Weights of a small mixture-of-experts language model, trained from scratch on English Wikipedia: 128 clamped SwiGLU neurons an expert.
Below are experts of layer 6 (counted from 0) of a mixture-of-experts language model. Rows are named gate (a neuron's input weights, with its number), up (a neuron's input weights, with its number), down (a neuron's output weights, with its number) and show model dimensions 0-255. Each number is 128 + 24 x the weight over its row's rms, rounded and kept within 0 to 255.
Before each expert's rows: "mostly gets" lists some tokens that are sent to it at least half of the time. This comes from a sample of Wikipedia text that the model never trained on.

# expert 1
mostly gets: "),", ");", ")", " pm", "%", " million"
gate0 [115 144 131 125 129  94 134 126 172  85 148 125 138 163 130 149 143 141 133 107 145 131 106 176 154 118 117 158 160 149 111  94 168 128 108 126 125 138 159  55 125  85 104 167 148 150 126 103 111  99 138 138 124 108 145 156 111  90 128 116 127 112  85 145 155 143 118 117 120 147  92 164 157 137 135  98 104 154 150 150 124 120 168 121  93 124  78 146 135 112 106 129 135 159 136 157 152 122 144 131 109 135 143 134 104 147 119  98 102 154 152 130  93 150 146 163 128 153 107 106 107 119 136 111  89  96 140 115 117 137 130  94 137 170  97 137  99 138 109 157  91 126 124 137 127 131 136 134 139 137 128 174  89 135  97 170 127  98 113 142 108 173 124 137 128 139  77  80 122 116 139  92 102 110 131 158 110 113 146 163 157 155 108  75 129  93 130 104 120 175 150  96 122 105 152 151 153 121 156 109  97 110  71 158 103 121 154 136 141 140 154 141  77 128 141 114 112 114 144 122 105 138 113 144 136 135 128 133 117  77 119 105 103 169 128 119  67 161 133 139 142 149  89 127 173 121 159 129 136 165 179 113  72 145 127 117]
up0 [117 127 115 117 128 121 137 134 127 100 112 148 123 169 160 140 144 126 132 113 136 139 100 133 148 109 111 126 115 143 103 123 141 111 125 152  71 129 148  85 126 115 133 164 145 106 145  91 111 150 167 146 141 110 119 129 130 112 150 155 138 119  39 144 162 158 139 105 128 118 136 130 120 169 169 101  79 145 146 131 122 123 177  69 109 126  58 153 141  91  96 136 126 155 130 138 148 132 145 108 117 134 114 142 122 129 124 139 129 141 149 137 101 157 116 155 164 124 111 109  93 106 150  96 120 110 132 117 126 145 116  87 132 166  88 139 100  98  94 131  97 137 103 141 144 121  99 157 170 157 140 174 143  93 112 119 113 104 134 172 116 137 152 126 153 132 113  93 137 108 153 105  97 122 126 147  76  93 133 119 141 129 122  95 122 129 141  74 112 170 104 135 130 111 141 130 168 145 138 157 101 120  45 122 113 107 131 138  95 109 109 154  66 117 128 144 115  81 117 126 131 135 151 123 162 121 138 103  70 100 139 126 113 162 116  87  80 108 124 159 126 128 132 131 130 132 105 149 133 169 179 144 102 120 143 126]
down0 [144 189 105 139 131 115 147  82 112 143 137 115 157 139 155 141 152 118 123 113 163 143 135 174 111 127 109 144 114 131 133 143 145 106  71 112 131 110  84 191 152  95 160 137 119 124 133 158  82 127 165  66 134 131 106 140  86 140 125 137 124 126 140 101 139 128 113 142 114 115 132 114  86 119 119 150 145 136 115 105 132 138 134 133 161 112 140 126  74 186 115 146 103 131 144 149 169 122  67 103 157 172 122 140 144 102 120 114 130 143 127 179 147 133 130 122 122 122 141  93 121 164 121 135 164 128 139 109 170 151 174 150  87 121 114 133 130 120 108  98 146 102 148  86 123 131  97 128 156 144 104 166 124 139 138 139  86 116 117 140 138 150 147 156 135 130 118 133 168 120 136 122 119  99 134 185 122  71 168 115 138 117 156 142 158 131 115 134 188 164 119 142 148  93 114  98 167 146 150 154 176 119 137 105 132 161 117 149 108 157 148 116  75 170 143 134 126 120 143  92 110 130 133 123 136 141 152 120 131  89  95 121 112  90  92 112 106  93 133 121 143 131 175 128 147 118 133 117 142 130 157 162 117 139 169 149]

# expert 5
mostly gets: " and", "),", " &", " but", " or", "\","
gate0 [ 82 126 134 119 118 109 136  95 121 114 134 137 160 111 148 132  54 143 145  84 110 120 146 114 134 133 146 113 142 113 121  93 126 154  79 104 146  89 127 132 143 116  93 130 190 127 124 156  99 107 118 129 104 108  79 146 154 133 118 149 176  88  86 133 128 112 132 170 110 109 219 163  91 137 109 155 145 127 128  85 158 112 186 135 124 160 124 139 147 161 152 135 110 112 112 110 101 132 131 131 160 130 107 143 161 183 115 117 121  96 114 108  87  70  82 152 107 127 129 138 139 120 164 154 135 137 103 166 111 149 131 135 112  99 155 148 120 111 108 138 163 108 132 156 151 129 111 141 100 131 111 130 125 156 154 130 102 130 111 129 134 151 187  79 148 105 142 157 155  85 125 118 161 137 165 158 144 104  99 135 111 125 144 130 150 137 152 106 112 122 116 128 194 119 139 173 126 121 145 134 121 125 109 121 121 118 153 152 123 122 152 120  89 103 141 137 114 143 126 135 123 118 126 122 181 129 107 134  83 150 100 124 154 148 100 155 164 136 142 131 116 107 131 139 109 147 145 112 139 153 113 172 121  87 118 130]
up0 [145 106 145 119 107 135 129 111 134 115 142 133 144 136 140 124  75 145 119  63 119  93 145 102 101 104 161 136 123 128  95  77 111 142 100 139 110  95 125 132 135 139 134 112 236 112 133 150 123 102 101 107 110 106 113 130 139 151 136 164 172 108 122 106 106  94 123 184 118 146 212 160  95 114  93 143 135 111 132 107 130  93 179 133 149 131 116 148 154 152 147 139 105 114 134 108 159 113 173 107 145 157 140 152 115 162 135 124 162 101 117  95 117  70 101 144  99 113 130 161 151 121 115 163 148 148 100 152 132 156 167 126 103 121 159 139 124 107 112 134 178 117 111 160 125 182 105 151 113 132 104 137 162 109 165 111  84 119 139 107 143 110 162 141 137  94 110 114 144 116 114 125 128 148 128 170 168 104 123 170  91 142 144 112 145 138 170 147 114 102 150 121 141 119 177 139 125 145 145 100 143 115 148 136 118 138 142 141 118  92 147 139  84 105 140 118 152 144 121 152  98 143 154 107 138 132 102 165 122 104 148 139 138 107 130 126 128 125 146 116 120 126 160 131 143 141 162  87 134 127 141 127 139  88 132 117]
down0 [148 111 150 119 147 150 170 135 139 159 126 152 123 146 106 115 151 133 127 122 163 110 104 125 111 102 131 131 139 129 135 125 117  42  79 107 130 145 132 126 106 168 143 139 106 142 127 103 104 183 118 140 182 141 105 153 176  86 112 123 133 122  94 128 171 120 135  97 112 154 126  74  81 131 134 112 143 149 126 105 128 134 102 138 113 105 139 141 109  92 107 130 124 157 141 122 138 136  77 139  95 130 127 144 136  96 126 107  84 137  89 147 143 114 158 102 129  91 176 160 116 138 110 162 106  94 144  91  93 122  89 185  86 157 128 113 144  90 131 149 119  81 114 149 159 124 137 140 162 111 134 165 106 146 145 165 138 157 167 127 124 162 122 114 143 109 119 116 162 141 182 111 105 144  80 121  86 147 140 116 103 119  90 148 123 124 130 131 128 150 122 118 136 125 157 128 102 103 137 130  82 151 148 139  76 138 137 110 138 106 121 120 111 138 131 107  96 137 140 134 147 156 104 132  97 110 143 132 143 147 116 132 106 138 126  74 112 144 117 149 122 148 130 143 134 172 158 140 132 133  50 107  73 139 133 136]

# expert 14
mostly gets: " +", " −", " minutes", " ft", "km", " lb"
gate0 [117 113 130 119 157  83 138 111 117 157 124 145 113 129  92 112 120 110 154 114 116 131 164 130 126  99 103 122 162 134 139 176 145 130 101 140 117 121 110 102  96 131 135 109 146 141 103 129 114 141 119 122 154 106 119 144 147 187 123 130  90 124 118 141 147 158 160 112 154 107  98 156 148 121 171 109 135  97 112 100 124 138 128  92 134 123 104  99 127 107 110 121 146 154 137  57  75 113 132 127 112 112 133 146  94 151 159 106 110 164 115 159 166 131 122 127 120 106 179 119 116 149 131 132 145 189 160 146 111 193 125 131 118 126 111 124 106 126 145 145 110 109 115 146 119 143 137 146 145 118 129 123 177 156 116 146 139 147 102 165 110 128 144 141 155 110 158 117 123 171 116 110 126 126 113 136  97  81 120 140 101  91 118 142 123 113  89  57 139 120 122 153 114  70 171 132  68 161 117 170 148  94 150 136 138  30 105 139 126 157 153 179 145 111 154 162  99 111 122 134 146 130 118  88 151 143 139 126 161 148 128 129 128 138 151 131 125 131 112 139 116 118 112 107  97 136 116 118 110 185 138 132 173 107 128 105]
up0 [122  94 137 128 174  71 123 136 136 154 129 129 124 140 130  93 109 122 133 100 174 113 175 110 150 107 105 122 139 106 138 175 133 157 117 140 125 131 122 127 106 137 134 134 141 174 106 106 119 123 114 128 122 123  97 121 111 188  66 135  84 152 128 141 109 107 119 140 146 113 153 163 136 139 147 157 148  93 118 140 129 138 109 133 124 133 141  96 117 118 113 131 141 141 148  94 132  99 128 111 154 121 152 130  95 142 125 139 125 162 158 173 183 156 101 137 142 108 182  92 151 142  95 150 119 165 129 156 112 165 181 155 129 139 114 113 121 118 116 146 116  90 130  71 120 135 126 115 147 129 129 123 161 130 130 141 139 156 140 168  90 138 127 163 156 124 122 125 141 188 127 157 123  97 134 157 129  82 105 130 132 100 100 127 126 103  92  85 133 114 120 140  98  82 154 130 109 151 168 164 133 101 151 159 136  51 118 148 117 155 135 179 142 103 143 150  81 103 122 168 136 127 141  73 160 119 147 109 138 145  88 130 146 156 123 143 118 131 114 138 106 112  91  99 143 151 142 116 145 174 147  95 158 115 102 139]
down0 [119 138  96 113 124 130 154 118 163 140 125 155 150 106  81  95 132 104 180 160 125 159 122 101 137 138 162 119 101  94 142 113 119 130 153 141 109 159 102 147  98 115  73 135 125 150 100  99 116 165 138 118 100 112 103 155 132 152 119 153 145  96 109 162 148 170 115 139 151 155 138 161 139 123 128 124 131 145 157 168 148 100 168 160 116  96 109 145 132 139 135 137 122 147 122  89 125 150 134 104  84 110 109 152 131 140 122 170 133 149 141 126 112  90 107  91 136 144 146 179  80 138 173 145 121 126 120 125 131 105 108 175 142  81  79 116  94 157 116 112 126 163 139 113 103 155 122  90 116  99 159 142 146 154 137  93 135 119 109 113 151 147 148 137 108 195 115 137 123 124  94 126 127 100 144 174 152 152 172 111 105 164 129 155 139 131 166 168 160 111 124 104 143 149 105 143 121 121 147  71 140  96  85 153 128 137 159 174  96 161 131 110  84 132 143 126 154  89 148 109 124 136 130 163 106 159 119 139  99 144 166 118 150 137 123 101 106 117 162 140 162 149  88 127 132 133 115 143 149 124  94 145 145 115 146 151]